python train.py --moe_layers=[1, 3, 5, 7, 9] --router_z_loss=0.001 --init_std_o=0.0 --lr_head=0.00891
Below are experts of layer 3 (counted from 0) of a mixture-of-experts language model. Rows are named router (the router's row for the expert) and show model dimensions 0-255. Each number is 128 + 24 x the weight over its row's rms, rounded and kept within 0 to 255. Numbers have three digits each.
After each expert's rows: a language model's description of what the expert responds to; "comes before" lists some tokens at least twice as common just after its tokens as in all text. This comes from a sample of Wikipedia text that the model never trained on. Tokens count by the router's weight.

# expert 63
router:099136148109118113117127137103072112135170101125134112162135129115122149145117129111161085165173169128130133116086135088103123147118165126136127131154111129154081127159125099135138115129074082115116115117101089104116131163111136165151112155104132129122138160131117099124115174122174134108164145139120100064129123130069101118191091130139096128123103127126138098145148139107116129122131100137121132144138126141139145118130169166178125131118138114135154156169116128138132099152109131107159147086114126144098146090118121145087132122120122167129121113125121161151060180163125108167139146128105095112075141134152116127105156114099168111144136140141098142168067132134112159091108126146127151194132110130180122132127138159105165111134114137126111146155120116112118148152132185
It responds to: Table cell separators. The pipe separators between cells in wiki tables, mostly after numbers or names, e.g. | 56 | 16 |, also semicolons in cast lists.
comes before: "1", "0", "2", "3", "4", "5"

# expert 51
router:095115137126110142137142188107104108111114104120161122150106153106142173140093126133128130123133117105184097128104113113104139107117158084162123132093132168111085142124109096125145134086120097156130134098099126136142175157140127137150114138100115114118130125094110116124198171095121121120128202134125129105125124113130127129134109169136122139124146086130170111130123141117139119130131141140109158155168140126139106167155137160122133095116101127168157154151146102175121125121112120108170149103106109154118171110119103138126107099094185139154119105124132157120121141149081081138159124136103139119120169167163180143124153138110153135136138183139117137129105159126078161123136159117130144124105129106140120122099128164127145098150164145091042156129111085094138109151108140
It responds to: Plural and abstract suffixes. Noun-final suffixes and plural nouns such as -ation, -ions, -ics, -ers, plus people, students, time, typically followed by of or and.
comes before: " of", " and", " of the", ".", " in", ","

# expert 15
router:094101158129118127123191128131099112099115129178135146132101135105132170173110080122132105132124152078153129107143167120139089180072125099124080128125119130132108135135098121133089142122115139162144122115119097141131121138093156136113110145105124132125142147121102114118128166127197124125167158138124113103102133119089094131155119143155112143129102112138130079142121118096155155167116108168126150155172129160128111164151142154184139107152130125134130113158121139113173118130093105125119149110127109115132123126130100150101125126115161120124086065089075144134112137161123095121136123126063123097142176124150139156096137112105168107188122129150092127158139125113140153092100138159134135157115121101158125103113134169111183127146132173099125171149117130131133110146116145
It responds to: Periods and decimal points. Periods, mostly the decimal point inside numbers (1.38 km², 19q13.2), plus sentence-final periods and closing ").", often attached to word endings.
comes before: "\n\n", " The", "0", "5", "8", "9"

# expert 62
router:107118129093113137160134140100133112142149108139158073155131131129134141144095149071146130121147139073156123145117153121123148111121150133191120123124098115146069138146126118126112154128109068169140126125076073082098147136127156144139110168064132116112123139130113073060120130085182110088120151118084108087124111108077069096124118137162126141106121107124139139183150134138121128146153126146125160149135134142115112123126133157167140138143113079103138143126114122146141134184119103100152144134108124149112120137126117149094102159120136143123107102122105129167092144160116124144121136151094130122073136133122122153112126135107144137154116133125117116176091157120107118129142161176146174162147148113182123139158137174135145103128127133139119133133136113110089147126146127
It responds to: Table cell pipes. Pipe separators closing or opening wiki table cells, often merged with a following capital, like |, | S, | M, ) |.
comes before: "\n", " MP", " ·", "et ", " x", " Mount"

# expert 53
router:114134128083121154146127153130129106115163102146145099135128184115133136147102099112165055141143141113165104112128093078107121141084114117160131138105131150159103177124123134126125145128103122170153104125133134117130125128079150138131106131126138114132132167074118134107136159128148130137131149142133104110115106118129080122143111149158114131087127116141141104124137147073142127120127096143159124139138195116144122153124130136162124145164140094147160133139128135176197106141074101104138158098125092163124155107131139139100129120098168164126112106085102130131124141134130098142126149184121113081087153177128151163114149121138177121153130134173071156140108153107133131123064147131120121159100119085146131116128161144122161114143143155099103118124118112115110112146079158
It responds to: Non-leading digits. Digits 3–9 and later digits within numbers in tables and statistics, such as decimals in climate tables, score digits, population figures.
comes before: " | ", ".", "–", " |", "; ", ", "

# expert 10
router:109132142091067157128144135136095103118146132115152118154112144105098154137096088139194114158156179097130103144146110107135096113116127129146122153088152137115085150162111099145116139151133109142142137100119097125145145169073158162114080173137128116121117167134093113093140154112172112090136158111131111086123100098108046127120114136136067145085106107126151132128153156097155132122149104131144126114126154134152131149125166139184118107129123136130111139173137145132131130139134114135154137139120092139108127106122127111078090142109156173120145119104114139153092151162100111164130129132114141092092162151154144128121129117103149114137133174123123162125097153112120145125123134132125123176093118125181104111142147156118153094133153160098087161139109093114130110153108138
It responds to: Table cells, dollar signs. Dollar signs before amounts, plus table separators, percent cells, No. and # markers in sports and election tables, such as $70 million.
comes before: "1", "2", "3", "0", "4", " "

# expert 30
router:096129162108138136128152145130127097129124081185139112159102210120089131131114129116125092138119148109144132141132116096136136147084149129212107164134100135126110129149134092129145151131138101127159094110116110122116131131114153166146141120095131078110112125112086126102151105114131082114144144140120134128110125104130082138110106134167133128125141137127128130154131156096151133126157120143148140162159180143178129139128166153138170132148111125107136143116117107107164100146080140071174120072116118141104120129113113146134108122093142174128122089124117152150128114166121068126132123148108130125054110182146136132113162153102152105127162154132103150111113137132132164100108156123105142167120126120130095143128144140102186120120148165119088176157117123103099131148113134
It responds to: Year and number digits. Digit groups after a leading digit in years and large numbers, like "2018–19", "£18,000", grid references; sometimes nationality or country words.
comes before: "–", ".", " | ", ")", " |", ","

# expert 56
router:106131137121106153149134146110116110115157128144115118130133154102115143137135122147165090156181180116148116138100099115098112186125125069125109132128085153142122159176120115110142182149112124125157115129105142137105145151104142142149084127119159128117106151095109111112154182118165102096157125147142106069117138076120106129143137126129085145113132111140145111144117121102147119124123114147142155130149117110139137147137130118168142128133111102196145174148134123177170128131111115139137107134063110127129128101090106155074136092108131148118136135126112139117125128128110118152151118170128097083092129174141151138099178112090149095123117171140113151160105148116091152137117125122109110154078118136156120080117145133095155097153152141097118178137123107107108148129113193
It responds to: Separators before numbers. Commas, spaces and short words with trailing space just before digits in demographic statistics and dates, like 18 to 24, 26.2%.
comes before: "1", "2", "6", "3", "4", "5"

# expert 48
router:109112163095103151156168152109100106109154097156153101144107161110097157156100103104148097149150152109169107151108125094122114148101147106164113155104103155149084156146100109138132148115103092147152109109120115104116150146103154159143109148110141107102107146099100102105159155103153105102152157135111120094119108106102099119157095142141106163109098110143152106147145141110140146125148108145168151161161155151143122156150138149151150091138111115139176162146114104149158103150093109086146145097111116158111143113111115153101106115092159142154113104111097151161118143143108082159145147153103104097086152158148160155103160108112163100151149153151096157150110150116117147113100149148131153143102116096144113106130164145108153113141169159096097158144133103106092126150100155
It responds to: Year digits and class. Final digit groups of years and vote totals, such as "2011", "921,350", "2023:", plus nouns "class" and "Type".
comes before: "–", "\n", ".", ")", "),", ","

# expert 12
router:122133125130088150167123145089092114125164101141142094145087129118120128165097098094190109186141167126117126144124114131118102183098119119146110130141112135129131107143138124146121156112136121119124085097145073114121148173139120134161130187110174115109114128128145066112140159115139124124171154156124116124123109098091083132153111132155085148145129103120135111138165165123132130170150078122155131132142164158164111144167143140141160101148086119145136125148108078156123115118112116104141154131100143146125117096131112137143089114110138117141141101114113112128081190163121125136135125137121128077120139169134141149112137126069122114128141157159133127152100139118072164155112136143081123184093109122159116126109153119131185120155131127129110135155121122112112133132118177
It responds to: Month names in dates. Month names and "in"/"on" starting a date, often after "On" or "In" at a paragraph or table-cell start, such as "On April 25", "18 April 2009".
comes before: "1", "2", "20", "19", "21", "23"

# expert 36
router:091124137076075125157128126109077094122119122157132131147123135110101142130068148092151108145123144090158110144126153123119118147078121146160109132071128160122075107132107103148107154112115130143139129097101070147095128122130177129133134161101165115124126133134134072111139158076163149109160128135102110114127095132077090135143119126164120152128104101110169111188142151092134133169139106157141187149173120123139111170154162139147166110152084098123127112140126116122103106156136142146149128147123104133095155133124142146128124092113128173149103096105098154137093143135113118133165139130118086123108179133131144120107118146107131121138170137125129138143107127127109150144098159148123121137125128126163107128131140172126127119175152136132110158173089088115112155156145154
It responds to: Wiki headings and tables. Section heading markers and empty table cells, such as "== See also ==", "| Party | | Candidate | Votes |", and infobox labels like "- Phylum".
comes before: "\n", "\n\n", " |  |  | ", ": ", "==", "andidate | Votes |"

# expert 26
router:115131155063132125116114107119136063140130088157149096148134178118114158140097130094174073152138167095173118135113103124089110124084118092161133137117141154153096158139107125138119150127110121161169117135120137129126123136082122149120113141105126085102127177069114135108124147125146146128157139123118099105111116104126106118136112166190098145105105109151143097148151108097147130134128077119182131157166168123132140139124133123160132126141116086143137141140144133173181091142071110091153144089140094164112152116135112128087124116106147158165150126103097126136121141131144097160141137164118097104113131150151140168109163128137174114156120139151121158142089147097107127118079144129113112153103121104110118156154145132129152132138132150118126124122120101137133135166103166
It responds to: Single digits. Single digit tokens inside numbers, scores, dates and codes in tables and statistics, e.g. SS2, 3–0, 29.2.
comes before: " | ", "–", ".", ":", " |", ","